From a checkpoint of a small mixture-of-experts model trained on Wikipedia.
Size: width 160, vocabulary 8192.
Below are experts of layer 2 (counted from 0) of a mixture-of-experts language model. Rows are named router (the router's row for the expert), down (a neuron's output weights, with its number) and show model dimensions 0-159. Each number is 500 + 50 x the weight over its row's rms, rounded and kept within 0 to 999. Numbers have three digits each.
After each expert's rows: a language model's description of what the expert responds to. This comes from a sample of Wikipedia text that the model never trained on.

# expert 7
router:444502503459604457552545487416422554455490543490411534527557431515457506567606547506540496539506469559486422613600485471542532477394580542437437520581457506484478440557422494565545517498518449477486447420474469541485453539523572535488536485434491507520564481500493489470492535490520415490431593551507454548573572567494541399559505522518495540382511563488435565473460505553496408538512554534539470494461505548512526468503520491406474531505566414374402486434497532515452497431452554
down0:482520536450492488440435466335527549395425494469494473473512368480428469572536478491535519486466457543522479569596510445486534533507577492469496482527485504479572509500465534597514525461521558544510606530558477517498503572518528442512552517480520563415506530539491491376527516516601414512466406591551454477479511517499416516496416477537536460354401503494432451499505453470498490487499504483477443542517523502526508521468520449367543506600601522559523561573567468472458494425451498
down1:474515508537389487506463519531420564508458412460449349545528450508547479504436410518533392379589470529561503503518533466517487626425470432516524503483552514441489561555520488541445491442484492515528461535539483594440494480437411548508614523489548426501481510497535524410517469467514518562428560502493555488493565554499465462558464560501468524524553547493411634482530503507503510428449425597475544475508427458512505511490528521535513541368512565424488457526458563544442527544527546
down2:523480489568589476516477581453432465411477468462426460488391550501469506534473465395549475532516588519572462526538482518573546519528547598489515503484512452488484446490542458552467596438566433498560471532515460502485478578634421435554515531479537540475462619565485461488448490591533505492504495565496479494476521582465521535510500539530544431535481491518552513521444453532498475600471471463474539371509527565525450492436530542416569451618529419459502542420578434497448465589426558
down3:535475578497441539508444471418498546466480460430491475462462497477438387457529514448593478484491527481411528483673478411517509525466492520526427522557485470546560531403432438435453528518527546450388513527510497624532464487512484453493535475526477568490474481607487498446545472570512411553485414505598496567510530484483512488439484509452478502405429524465481560473383420487548571405535521524535528450573462505479427585549444520407499542494539462407476535501526515520451499453520435
down4:453535488496568437524517482510601520493451479505472566572494332540435499536471485478535501544503404513501421480527487531480489536613525481511430435568473391558491563451463530518584510497416573502403417550502445584534450519553517460566502471499494604483475463466561519518516511561514497505542531532558469498535455428469574484500575481500543444453463511496543456440493557450613467495502469466502466478447527522468455523476481514472487520682474496496536540557512460414421607479375557
down5:400499507427507401519553492602518534519465465510487453498575539558439503508493570460416437538473514540543546584447505542544461488477497469525598564559406478510457537533414540455458515559569509473640453428519507442533465368528512543492478479460478417491534472409431448558476519503494449370484539451410546510506399546502449517508548533478533584569529534504485447509530495533411527565534423482514456446518477568501459478436483508495521508563384504548428468474554391483543558484487500
What it handles: Whitespace and structure. Spaces, line breaks, commas and === heading marks in tables and lists, plus with and the after nouns, e.g. "road with", "located".

# expert 50
router:472547516473495521481557597469382473448465501521491529518513526526482509542564566493502438543498505597485408526601456480540563506389506578421523537591539523535484510533415481486536573519523444483546427382486382558480505523567461511508575502464502466470536463471442510453501523465519414508399561573481487534559576576451535457568556515505477480439532491510432512523469528521558406531489510489455461499431552493475545504537502463458542551494521459449346511492522423552498434342561568
down0:434419419478424573488522480533407548507531528472564424532427537479398445515544459506563552453470452540500583505519544457559530545468573500514505459548475543515466478423541519473537467475453563562427460570488486648542458501449523535528469489500458591479430581539448547580496479517498533525462550573493442535493450462476540390498620480437468403423578538431412620466495404485430491479565484454485542529451480472478482539451503504501605544586498511525446514468487492546468498438518452
down1:471557496543520549548523489449466552494545512586552552461490484495497496504519556516438588517530397587468574550417529537438467449508354536594550420413477467504509536486500513400478502465497480505587451416535516473402471487537527508512405579580607506605518444511458523424441535448472540527503474511505426443555387492478476549484537468442546490493446586515498496420513575512507444449513528482436462472434425485412474478478493510537422494363461577526510449556445520504532491506458449
down2:589460437493478510554479522364467486518389508531507490511485410459510562464487449377505482444448539493567532466494485541471512525611506489455531538475519475578436582467601512489574477516405470490560416480497456530453509567466535524530467604504488527554538542507462544445430455479613463490480463479428447509474473563501576505383521557546483513526527483520548586557465527613457420521405479462468504487464465551418557497428559526490515479480587512438569575430567551545564488545532540
down3:521525584474488439488434457494508469492491481573539517589467486556442496476540502507417504493529506494521543433558497481545489519365348523579503497437425508516503518493428570536539496509559443431501521482610587441481519476473595568495569471536551421515511467546574563469555558458441524508558512468474554503618518514441527547537412476476431525557592444483537459384447496473489539424498503499568451509542530529486430490555490429446411542453505506539573432517473593468408416549483448
down4:529538594507492402452419567612511503474489588404426565508481464478460571445529445474512429557423647509573451538465494458522573533512545468406568482480509419460498433479493695464411498570445532456485498578482415499462505516549483524421523539479404470458508493457475483572507484578518546465491452469476544488517481485529478546523414493564528531465459432447488423509563461463453523541479553447479469417510492493584505522489517488479512556604545491516526549487486507558493531554486567
down5:550529520545507474504472517514505476415501560472530493479475472432481449452449550477594440528489497537416437462464530528483493531461471486536520461521547529458567446442455474466474518485585509507449556476517527482472514496499532406452532553564435507554493451484524555508529560498454532467436441525425451457602474371517549501488343433556508505530472561535583351540496443560501518542508502429464538382506505434620485541558526504486502581648542474550547535551414415409457567483523467
What it handles: Space before years. Lone space tokens right before numbers, mainly years after months or "in" (March 1945, in 2013), and table cells.

# expert 30
router:454519460536507560496517514433441498403485521498482476547469575500534461442572558579534395456500531576435494588575499469506510525422566544490493510497454498547530352561434399563581579614542450477491513501467450528442493486606508530526573496489484501500511503546553544383486586425514504445451548516541451569521527577426475493513500408447499478470514507516381513528474550560527468530524491502439525592421612556508529537555470508471523378498554481455451549529477527530489479433487564
down1:498461494491462515525451499487526530555419455438482378538484490495521481483468541494576496442480479603433527560443479540537519480604524536453501449558390566533492531502493516534489540557520478559479509535540479491481518601473496548551458481531569494514429505502568498441449516431381477488396511472486479654577485518475468417440493498588484475556536461556495436504525542447459399533551411503504648523600505468596478539578505550502423445542499555411525472586520562440507552515563498
down2:462458479531412524449521406505451541510513499524512492517545429528569488494498504434534582604433490484598510488550531508477576541468513451397458476373558524483526579474507518473491416559471520460532529577485526452535558562479437536554526490467516538448540448565560466529530544492535487536452547598448582480489527542563455501508496462440588418484561521519488540506540506480570508548542496466533620485612575595428482544518451529471567432466540462476452511407468406431513548362458581
down3:463454488459516530523425419548491512468425531439511431534449561519486514553455418549484480544532452572442520502466512600522466563542450524507453517490499649499520566475528442506565439477429447451506514496385495458420588477508502544529479588564490525470528488547523505565437525474490500498410514484562579495593491536401571491468440543458573493515476519511539415468493633489541465561556501613492602468590518529526502491470439568478468398548478591445527404561456473506545467432512488
down4:493540516530545377433429532488527520579584461427569462526500580412558466556500576497535551490541550410432458501489449425471564479482476454477478478494544441487545476527511498504460491473535502565484483447501479374408498499564508481420529548446513541471504551418598515530567468478628440550497499489472417432465484517425441557514506554470497488488438498520531501486521407477528544511600591516518429483424569539484452396442587504487509549527528496607457618491530444506446458472456584
down5:528540557529509520488460574526522533560421467531521491585521504553488418481483530531543462493532461531447467437523456454456553446540510619460524542582431444500462584524522491473487595446513464484465465505497414609460416576489516409547556446586595556527547546498494518410438551555517490468480480490576470555569455460604509479539442570595423539515511540508504599559412527488534496469466543500542467509357510450464528493622584474503505479589481473517474549556478538592500470569504501
down6:434395417553460592567515536552418451467560456470448480536455411491572506502517485461546498595419480407540574431549470481509585490475476521433509513465581469495540530519501570480520496556590534486540585525486562563523525588578493587514460484404514444491524457458481557516589431505473500525527513537506604499549547374445464511521472428480538480509627427493546515484483512463561480471577482433534537470462512441512559601487452485517509490644511524457496502560432497548563484469506545
What it handles: Line breaks, play verbs. Line breaks between list items and table rows, plus forms of play (played, playing, plays, games, footballer) in sports and general text.

# expert 46
router:399496427521544550495514578444457506567445437458443501556549538504527433434513529467509498483469495537476492523584458524482537471461578489500472528520526474495501484560434403500491510556527418491459548504520451541514501406512572537559521434457469443446510503534518557396505463480523489482458555561500459475443554511405484536528499523510446554333592483479427576521379463483525490514453519515407562549476585530429524514570451476444636435509587504398397611477533529520509453441473488
down1:591477461531473452495478525489409654423435420508446529467502493486448484512519448473452487608455467529496460574538515535401496464547512473490482524456512531450590527471526503530514599600543435499477482466486458426503567521577566424516556460433504439512536525543480579478531494449597444511446509482494527524492570583472491458515626438496539462414544508552551423556477510428508535586567529410567446511476558463443516542501565522525507512560469436433438505540474458613498578472583544
down2:537543463587428554558573540590511425549531558516385504501556437507539551435464478449459435455493475496516517526483508460529498468531533477602432429460536493524403516486549453471471501516534450498528573453546496588589600505485425456470524503512595439554525457585486443549445531516525461511531533496440555524497560537645500377574568533479441460504504482512518492503555469443422595464426512544438496526482500438430494492449505359569534435501518504555467458395521469509531487439520447
down3:573565488507463526531400487525494553460366522605523537458479384535427564570491490466474527527468527565530491530524489582479477391497475580499525536500527503493507478550557569522528503600477535530458473392456469404426465580532589395522558530486575507429576518518559548524476551532480471517491532483489591480492577610441512476484531514509471471445495529578543419402511522457530500538500427504448465505465549456479508504469623518545488576591462496569511458514503491564543527406459582
down4:470559521543516449603506573527520451605533481518513482573450527494584581549570453521441509524485389531473382465443611482544545520510495522558492499424483631462511463565462541584492445548540499464500607483453488627562522520391478523508482488489652511496482439485519542407534488504493465475552498558494517467506457497503445472521479505480469411461525533457520487392598607501450579443477484561569516420473505502455519492490553438508463448529509440527527505488535511425553474496580460
down5:523444626472471527425580613518523529534495425498500490520552581491453563516470575588517415538544490460487511469498367479431425600464425508543518536411567450459459530420492458508604607470490504502603501407486422461555453457458489437524538424420507529440470553576500457497528511451520454527478451582485542464567553506507505446485565459486545562505464496553565544588480492486498561497552527532578549507526492573494490539432548553488491549502472551404468466542484490524570522580440516
down6:483423504506529519505413465503470541455497468483545586531481518494407422537513545486471515522531537479464446479449390501442459483507475474411516491481503572583494529520452490598599565547417517463613490452439553398522383521480527421443533506476418601516514492495549510607495591425415487515520448464509416385567545490511488531454517475555587622485454559544456535469526517490495550491540444399582550539480511475534474510553480534474484504535504508553469524503520532518474570462460643
What it handles: Digits 7, 8 and object pronouns. Digits 8 and 7 inside numbers in stats tables, and object pronouns after verbs or prepositions, such as them, him, it, himself.

# expert 23
router:400583549491433571497506461473428512338410452374538488535412517500534439499533482432488512547518493513512475503594560490478530491436481571456417593466526553476514441515437452568503543453545439506517400502481483515487498553527515527575553465437448508456551500522509550459584555413587426549426541580526440474466552558516562468597505493511514547410486514534448536425486516524546465520474508524495484477525595552541550535631486484483530481504557473454488623503500439520540444441525484
down0:556442538517471524476620541519553535358473560473577461432451466515476506491444556545546446582496511512527430532545532571393578541414528491517511604438540441600505496443515494468466522569607501510538470572479465445534493437432492619532558529561491570407511545554407403542461473523464468575527544504428558478410504480531502518481418494562548581497520449492507527468487574504491504527450471461479436498439466505550496516546486434495543618502480534512412481451444501520438564476540504
down1:514476462494498434500547439524470493513479585518458509500516540516466582545567545488432516493533473455524499510515510458565534469470555494616538451468478515455517497412423423480568546435592505516472564482504604491547478488429495565564485445503512541482450453415471557533581504476534483540436500532463498597589417487496485589602429488427485495583478497518474612523566599538432461504534509475566470443508447521531503582469482528518390504593429555568546441346517506466476517405474586
down2:495474531573508487540493492429502496574524444526597517554566438449492609481380587438418491474519513525451344404445432443562533497500469440492416492549551515506430516561483580464538446541538545461580491507480498516549447470478550509471475512460513441430487490536473432497461603462421506519499517459545418555497463559548510516441630539410449485474531505524561586472511478521507488511496407530550617611438503472549452555512500532423515514492502442529526583523548536486600504517511479
down3:402496496498392498546446463529481545483614485499596585526530525484516445478515636507508486480455518598445536517443411508573475536491520500474484521470593451588547467515440457501549482437540503530484498521540550474408532487562488443540474480497437565399457486534535581453525446391454482513391482466588566609491490549432493513526416524517534483618556543511570535477530533539528506538493578473463505499504450445482470494557573509488435507504438414539506531438619528504524542403448454
down4:464533551429510532572557431532434464593628553421502602483501547481427465533432592585475479491464504522522474517472466384506442501528481542499405492551544519571541497536493423501504524563516549522514491506412494422551541405485487529499560433528485560570474546504533515496443575561432529456509532447405545545519510538528586472442553451485580462496492413503546500463500537553480414499531615449545585482582474508440405578458479505507401507549540497512486477427497501454577550503465586
down5:507497506453440474545415448431514531488540528462501426487464508448462493614487564413501549483472504556457572574464488519511441419508480469429410518529545485500531567516564454569393548493526465457443465514570496501317498485540483431441375563490397491473490575465545523456477529574503466458550452477446522499459498555501495578553489543515479446444455586481436518531535496429470538454546498473517571435443497487453458470530547562495390535592571519408549438546543550529531434429551505
What it handles: Narrative function words. Common words in running narrative prose, such as to, he, at, as and leave, often after the, his or and.

# expert 43
router:438509506447516448439563564512470483442442441405449516548565484545504410472482549493454428519502568471629420538547522471452538516396532552450548521527468505399490513545398454612555562535512447478499470462459450595570488394519451554540603437443464399541479490575421555464498554429492427487486535515556511561494450515468499514530527533539466477465474462525467574505426566495579530482463467510427492537486618510488505485539512468400545463456520490422469557521415494441552447471479469
down1:605486466469458509484411395479626500473478511439476481572411426502556530570476485536523499456521519404405459522551502513464508491538468593465458476520421451444541405598482489449428527540485507466414521548533483432445447558578442590485436460500484504542472557507504520466523463413627507505457473459497538482471485514484558390495490540552511556466490465434510432485392524494560462423450523629416422440521495486428486464532499487425496515498552477442534531510515421440508452432496538
down2:536373498464450483514359551538570567582502566549506545569536542377549448565443500434428506498547438535514550537540515491500518462488504509462485512489479507468533386464457430414457425456595492503398450480523561452382554490410535455508534490472416530496516410501459519510513526500403470534497487420509442446546521455584451463495514526480544521469577497514558455611433472399423536498532441448572485525457466464451474453422442448538517474508489532550561536499477542489473473494486420
down3:496551500534478467505547512476527461468422545477434538485543366391495472522547522553519489540511605612599514465619496529559432500555535479447396553476426498570488500552485503600508505552535446499564431458489548437486511551537507530595517492515524400492559463508526487524533568486445444561485421548497508534555549544544466536463403489470469471442479599521574496444522465499593490445591482467499455493493506534526551567466542536487458572615463423489494525538493497403567527535546617
down4:448450520495413528427488448450495496453508496484489483465523499465485574525560520552582451516428462550469441584531476494540545478452505412459608496522493476525544464519486465498464502479533469587551512473469506621587531476471420521565470565557439467478525576549503529549448559479468427535433469475471574508545474439441440476451439550522569504449561533605555615496465433502490573542404496535476490460506526433551393460424456475436546492619525451575424455545414423554568467448577493
down5:534626496542453491490490509575546478583496459518474567466564407552491547447439468448478554533483573412494436497500533521547475561478505467483570471521483487472528475433471505534564473523522434532640518548554585410553484440442442507547451485553584534516544557498468440538433592493530536435602530525503540530579516532514439554444535528485600524537449546546541505494462504501473562524618382463489416480519443611608492510409502480479522462437429541543478560493454428452467528552481494
down6:471549391479486511515465595470467595416568455463588433475409455463477483499521553512461498491478504421473485563498384507444484388405442524555428445603462581498525447505467505457514507515511545577517544535478561455425435557449506575582420482523463463509526511574427489486502495486518470565396540491461535497521451478507503429463466595501539578531492551478527580505467458523611550535536446508486424521421537446496504460614475516487511470476451438630520512445579469485502497455436478
What it handles: Decade digits in years. Digits 6–9 right after 19 in years and seasons like 1997–98, plus closing brackets and French pieces like ne.

# expert 29
router:462505507505536464451567485410395533508492552431543510487612418501493459571547561493606514458516535564466395555477489511503596430449595553506466514475559407424477495512422517564568499605459440502530393497431490549528437444456529471514535489517502461425557496501535511464557510522576509461494495469534486492553458468513579528502564409473490480495487508559470563493502534533574561485583505501472441594505576518529517630560501412426549485507440390482443573446521522518552455420475474
down0:532413538524559499461463451484569491489420440618486460415535502465492499525511476436621457444449481540497509486525435492505455540551473478489609457454484387548516503509572583558489535478508444506576461448519555513525431496483531476506507470555453518600499397551434535588520540498432396521484483538490534448523427452560471487594530444600512500560529351600506435540462544493501466511474459531510539500527485502543492426487526556492481460608496470587434447568564493497440378519491465
down1:599525468482553467487529523544430459468504457548451451584581466465539489431491484407598454440475405519512589536521607462534498572518502558529436533553450512377522463461616423461396510585560452534472457548573545540558496458492545532544488518529540458543566459432493481536519513529608458522495562529422505492551464495471556516556499396434585506537416504481543520475541497473447436558547480500536462565502537363523487509521414456476450503528503495497534455542438523617496534475528454
down2:407460500491497470503434492539537411535425573420552552503459487626473574397520532428479510521485508602460476490554443525575539577474602484541521485505545545500534463597494470492393544604497537551475449426483519430463453538479421468492488465513531434481443513492483577543496506505485436535552484432521457485462457495491501593449450476507499522549473490511540455510562487525558475394527597568484336409469489483555520537470476566524474541476496580412463518480616577539463527459459488
down3:471617491495473518537483542439555555436539425526531459473413451495460511506481453574443461673502482532498583548516541505495485543497488501542512496478450626491587460486490597522463433513591383525506422579472454489473581491426504563554533481526539557448564420499505474531491420490487471536453666511533491512557514461621507413522529489497576533490471552510514502534508540475536448527459545645501474575533516530547521471516552525523545501389557499460506455538473495527538561474511459
down4:487503508545522466459644430440528488547405429563452428480519476468498522464560412468520490514506561495522556446459508423423447597481518577461506579579510548477521499516548423460504404465532469546526434506530500494494415560463480467522512467598496529516468483448440511498500482493564453450479594567535508479514477520584551532445572543484508530462396459463502458483469423500491523488494525522569553558466514450442448479457451435558400435661612492518503445416445516631542510471537505
down5:529519459537523526516458507533472390589532479473540496430458555478449498525506460544529463535477496492502392528468520581560572462543428522496558528546481469492536483451579397503410460500532559399438524495515440453433518544539541531490468533491507552550478492455562486495507471466406381513449550474554438640458571559414475510521461520512506562503566532469418474492432509578569450526437405528433524427467530510494512520496472563441507507614488514549508447618387400432548533538568486
What it handles: Determiners and modifiers. Determiners, adjectives and adverbs inside noun phrases in prose, such as first, other, not, a, officially, and "of" after "number".

# expert 18
router:452486565561526551486542624518485496434518499445508464482509514500456485474527557527498440469514517485484425608588526476464529493433543587524498459563512519465482466575440419487503582593556495492464416496545470531449452461572540539548593461390524464518512494572477617437573460496517436504471541544519440415554582570534479469584464492436417474422558561503400530483456557479544390477542519470451500589506570502522551576501485497510528414506556483433383522444544515528544462424475512
down1:549470583488469520503487490554558557466523494472596527487543571527528479529512466470448445584501601379443552537530590473545463596468431500503523515537568515485536586453468440490502495433451514530569453465506462517467504420471478487448488509498409453518469326492406526438499435568455520562527460497544501634524467533490473532497590523469485609402512478541601513521580596460436556472465410423502475522489558505489536600519569488444487447556560497457477504467535490545513481490434502
down2:471599416530518438410555520433516493516500504519560481431478525557521430545469590543524490531425537545476416575423403513475530414474493553502526585521527555478375453492503468579534457615521467476424469539491430521451440561524545487524466491447509486455530554530594474558512474600560524452500539490440434572450478523572473469595436569604477468499460556545455499574537535536550501502405532567527453460437483486401478489504501443554501620520550520523561471505528442426484498464550476
down3:474473538512401533453452430489518545517559465499506532554473548445507484531517497420557515603623555439617558487498547565516502567480475506442542546526514484475560502398492526459506495449448471563601450438465460551481511456554443525455504542470442495415508484430440537434540507597484567536461544461489471585502492505474441559566621533494437607499571421577642495533515518469420571479469451493584531432418483560533519570552538480515504427526546429444496530481512522540508441449505499
down4:413438413517420401578541490477580487573494404530534556471515498552486502426514424498518481497450503484483514405416541532508561520466498473504498520389536450472442461445473491462522443560477564557525548462531484435526580509430605470511424547497357491517454474477540490496567472506471513440600551439552463599555413574501558556567596598497448477477541465563568546574459576451546544462512496512468485528495487434550533502527552484538451492551400609461527481478484468494512438514513500
down5:537428456430450383509513546510561448425436441568465530429512499455423533494452530432540476489529479488457533438486474509507495565485588580521507515480446488449493402454469462422463555533507501424460476490624443504469531565449542508464504470438483580429524666551520445570505494403533453507539554461569541469451449495562452614398489384486444528513449507523392517488509467449585542522517563462396538494477524529463537504470558534540450582433503525527526460497479451553484533526469511
down6:508563443506478477431544465436529489475519446491462447483590473572517483484518507468469491455451409551523446567471406450503622439477492469485529486392527521443436486500501505476478486639562461412422453520479456471542573452403521519525577588477491518504532579454515496503525561457451467418635501544491542421499548510542504504512412537494528515510535450492481503482533499536551529515455568506481550523536518514504445520381345555573552385393471535511557483495478440434525459554544571
What it handles: Colons and semicolons. Colons after infobox and taxobox field names (Founded: 1920, Genus: Spicara), plus semicolons, title colons, and some articles like the.

# expert 41
router:416485506504564564495527455444535462475438567473521512493540581501454518542567512400516427549478537553470506583554509433551527473422556635459553549513523503488505395595482444568550494572543444584486397499510456538501526503571594472517588467511493460515539501567535541499481559517484491498425576596482528484482519548471547485511473518515516577457551575554478617506463540492545466523512490531499471590453600511459598581475515434423551492495509530373443536519450423539500394463507474
down1:438493551483584510520610554455477525464546546412575409584448470456484514480526511579466562509430561412531490559467537475445430507526524456500534502549529538508475660525472517478536499477472535517489501601463570525501494512518536481507487516464483483480513542529432474583447443459410488462521566546369463581526603465565484445530481479445571449469541499489480533447594529479421436525486505444558511558540517519468495533465437521581441539463418470465398423357541506435494432449530532
down2:443532502450478516611498391430523483512485588570535551462438547502455564498600559393521440468568403529462510547538540478577453550632540510544467546504410452457533480531565516465460507524504510568523543514599513495561593492463459541564565556502507510499481501521461454527438526573538496446464582549502580499552467556465471522543530593476494533462427487509442540383460459476468538586382502460472531480429460455450542399446519416499446494530467536529492500522436425574499522491498557
down3:532466506510553475552525516531552476550427574410482486547477472400525424442470516581557487532388476442579562505531487480498519472449503386467479496679439498531484576575469600591536503453456424493483449546601403571455404543569480505433542473564522565572473457534526478517527487523500487585590430523481477525484485537539492501517470526481471570434555434488442470526450529505482531447541546587489550545557521501547526597512519489500507587583582520490489531504517481542565580512462509
down4:505566455502475387464465567531468501499462499471492443484501489491548578517440329549557590551519508541476479492431504496461571542486606506571537549507462440495549445412541470368478463529399593470564475464491490401430562493414412421488466522478404597446478463553498451418468394512529559501526491411501421460411480517481473547504542487562488523544565452493464527511521439492457546516528486508465422534523492428437544535427503495490510427544517523415418532485485487502455515501516464
down5:463578390543492521470490555492560376553554500502593549464531541437515445479459509502429493524471448541474494596519448441535414526434431484500517465504581497524553463513408493512483449440502498510505540510546518443486518552476527448524483392513527503520549562483518485509553536512472522519544434496555502426453560460508561436495472538470492464470523400577526403558474361466461462441412644440450579489443506506518477504484509537512620492374574564563531581429486481546569494432521488
down6:501480461435550523418416602458436515472540546486486480500469483526558448433484396467506483464410439484465568462543470463466590571449618539534501526419500578458437469602460488506503511458501475479408437522547581533607426431515506492496509484535523500509530567501577572491451523493630494509471466467498522512532517534571519498480493415492548460427495544463529496541573574430523524508571509518455476393498487419595469511516471416491409496406440438391456586528522517518546463576508483
What it handles: Row and list starts. Line breaks, hyphens and pipes opening table rows or list items, plus compound hyphens such as north-western and Saint-Michel.

# expert 49
router:515503465552607528445618561463461553458509535477474598404518476499499430474572545543576409452460424576458443542574452470459504385387547506519523529517504464474555362575516483486547429536484420484504458496492500456497496475486514440495518445529437445412494493510505415504569556521505507464505528561515480538620504553386498491524535488471466467485499470501491577482413554446609510566504547486422415549437528588502522582525535454451517465509499471455467480523442495562561415471452508
down1:508514526581504482522513518610425478585491428497507460394497454531417508498476505460552515492451402511475494450484487497581547495403470458554517491579601468501540432521406502486533536461446526443578492385484508446576520504494473595414556480489481553557539544493516493498584483514503579511533530508516581498579444431547501573559594473582611531567465493485496495484422459487468461458538502500480539450469432485476457586521499474543443529361485438435526562516450433542580515547610459
down2:561519468366511578499479484453468517466534453573434594337453502463586498431477534527509550505548454496519445520492519543468524516513522557639510521551455470509563471464432523492468491537499441556560541460454506455439450593423466479585524627556504444492457464516396580472542478521447515451529474522496525572484571494489464518478552551563504470594533449477391488508499500492497545546589533434462514425569457569437447574465459559555443512623488510529476489519550505484567562500507515
down3:466522514385535458593528494486501495497562398432609474558483486393569513507392496543443531534462446460495562521469605472585459555534398500423478540493538571451509539497404479558463455464593552577538573494521514561480457476547451453513582506572412478518489506527517564483549513533488514422525465545527497565487514516507502511545453473539517459439476485578438448544531531538517449437441569447435520548520509459586537428581499523590477498498508490366472403483509571513430484476499586
down4:470496482497481465515509571517523496552481506456487540506525530454490426599482510537506493466432511450547473474539473637553443437462447529534598471405468489394424465458573447373465542534494470549484528467556498498416530562501538431522535472571478391499477552471468429502613519561539477413424518515524512502491526494537475486489493450579352548499483478531521540465410462427544583549562511431473486484534509516478543494432490612560440421469442498562417471498573453586474526560461423
down5:557523474458481505572503497474501445468551502479480520474519543437588396590573461545442576514457600484552419483442483449481458497546512521571492510399460543535521517480552560553511583460457467518440424524499457364588471502531527421528518512471481508607466547453456522404580527482483406487555505531507452536509528534460492482540504541557414467491505493445537427433488527507581447578426521502559502439473489503491425421443458521510373441535531390494527514435547474444462533554527636
down6:468433517496479498500521544562473516478465601486570519524569491433574506508480478521556398521530520441479475431562489542561527488502379444542468431512540462555473571535476495523451535465511526496534478476441474560472570364547487423482460527507485359477512527515503541443550543374400434476426528545425557522426536472546536489482483531496515628508549511320588489507565473506558507419559468472569528516503488555441478489480458451501549529434554436472560546549587470522521496558498535
What it handles: Mid-word suffix pieces. Word pieces inside words, such as y in accompanying or oxygen and al in loyalty, plus adjectives like first, more, most, same.

# expert 54
router:493513560475585523530576568493428525499479474406584482591595538503520483428677513506486566546523536522478478513490478515606529499446523548482548510583421457482473452556453454452530490537504468465485474497527513456526418476589504546551560445336484477467547495508495518472542562373476449461403555562496539431549546554468555530538520403544442446474473509530449544494435521500596444539560543480517439533524484465518586569517553496491549448522574511484385531463471483553514514533545475
down0:485491465508424483501457416517491570471565532526492469430469482468525570463452558557412424421478450439452534569404557381437487547447523498474497577537516543468504525454452473545490527421456492514487524480461509503476551547515520415426450629534460527471568557532567529470498414508551558491442473507529550459501478531460509503487464472345559466481605477503370480522560520468473475526506527493496557538462486480535508414479490484469483523725500540490567423502474449501502481422446509
down1:500491628447579466494568534489482521560498526443504490524517452571491408492562523489586548516521552537574538499504532571597500491488497592510465473532369541551473503479498444585506466483474446428539505597464496499515532438529615468485522470446501494490512506505590408630507524522553470489499453502464623570546541567460513588588487518532459436489509548553581566488494511522519585455559469532515483432519553459480427504505584522481561468319468414481406523480485480492510512495522527
down2:409443555598499510500445541589519434491535535538425477539386482472471557483484466497457460497411525419449512462484564552491449425511527494480439508513530548482525555512528479484476469530511491564448558491441459491486531498565496496510545575539522406479486431469567661502535406475492504461453485534534429421460461460561517386517462476508492573475557524467513495461481517489469490580461489499491504485501517542484546528549421513544424476750516594471629473500509482554567486499512496
down3:483563499495495534424477545509513488494590443590524496556476543516619481399456519488557440466500482427483457533524545466398542435524362432477499592508553535395579420498495485541481423448540520532566410522458459464454483588448460614516422476545493533531482458425499515465459456439588572491461471510469528467503549478456498509591527482468524546503514517546486548489599575469512534504541489498464536509473504412576601463595488562604472507599496562480542512559505478495470442445553439
down4:476436472514438399542441473602509463540505472454496435515434465406427435487504428462488548451518473457533511475512415472443492546400454498522533483406502491573525526518533602506528565431540531514440482491474481495534525552542465457374424513570503497562552342446515579514449446484434549392507560529526429515466434476563495529500455462489494580538529527496429447491522469508413428472489501379429548507505529510511526500482460482434393547611502551532536494506544436510592437461494493
down5:505533527493532518495601515476519533496467495492526508480578508622505468535498477575577565599567546594558503440491408521570585504522519537536468463507474514527423443509504513495490459497490468477499472540456533441561416379478469513523585509398494557499478550482543437562532555494469490552505556443483583474542518459512515517502541536575459422475439546476622572540471497521543596406460531507497477475533514486497428537507529536525520479286455504562364485406499506486529538551541437
What it handles: Articles and possessives. Determiners the, a, an, his, her, their, its in running prose, usually after prepositions like of, in, to.

# expert 27
router:459552491465541531430544507461466545421460535434509496454530464500497515440559577529506469497440569523406460530583541528492523458448516537505493560585554465514555509514452422550553532492530383508459443499474449524456457505534497450528595466429492439423507498537527493466574527521611477564420576509452520463478610584523487467559546467501408465394563499514429621484487556449544452554479492530497459543472522551466504543568511412492635579502580443469424576467490422480478494446565571
down0:509468442474443471464470565448566483480482438399420546431628547557485478524429481559553511444445456426491484468402584464502490424485542503529426522478518491492577504489471496520440549531522474545476471458449521476506538450553458445526445521519462489539517477480613470589493538491584440549422542449539502512541416425571545556514509486533543392485429491493498483493588473405523489493639594393535582471430543527486564536541489533485475572479419535507556504416531512492508609454550549
down1:466516467505546438509463489546512429461431462459502600464485485539544425555519447488474500457636388392556525501519408445585496537491573482474540433507467481442556448448489492467518433513539544559406489506513468573609510446540514463513515475524575517470453523500455538538499617551518473389522507445406481517567473501484449588475473465411499455495476469461410527481482492437481475361433453528414494529499493506462534534483476509499520500378493457574602447470499515586398490491467560
down2:405517589456555452456507464449555430555561454476478552507504500550469538416529468457517451482557559470528504509498486475509496497458628530525615511554513510469619429513526440499487491478524493546472504512420533586611411519520502457502527534475523527425455519479522524608429543439554495433630589513458439434511601470459533499469551507475440500375554507468502495448490497583599431582584531507423552516542507451510531492566446573543462518508478498452562480578450447581451509480485525
down3:461519472423496455498530447465509551503471518511455507499456485558501501419462534457547474497518453459525468472424407503390554471530470516497556533461404482452538541582411509508500506475555484468433490491390519512464400574417514468604477438471441452503477443543498578496581547518510498507369507490491417442609475497480543523493576506478493478514514552502436488569509470479526491447532528487531472568464547450445488579451504560507459530598409602457471382535447468383370543521562590
down4:557504462509472450573442445489585491463449500424541425445528533513454502470559447489504453463511507479498474516496615534556551553591581481449403453522525497554522407416504457530524538562447502525491444504538563513555558432654485574591486491457454549578477554510358476510447459503575552574476486520522486461500490504459460556467517451462634529553479527526391420520478474473469482512471532421503518388529500559587568559498487446500512512474567515509566453456487468604429501540517526
down5:501425596479481435551491501531427521422469496504406555444417489531520394456463477504510510601466390482489457430525416526530588516494462558459497431433478508509483490506467470553474487467493516422500451505521365458458493441555534557380560454472459512415443598560540477494446478551498573514551420505518504409482508469526515550534587515512484456460521485505532525511444419430378506462443508525531514537385502568559550458404483478431477479387501482488480492545476545516479544600450532
What it handles: Dates, name fragments. Spaces and numbers in dates (February 19, 2024), the word "of" in "age of", and name pieces like Dual and Johan.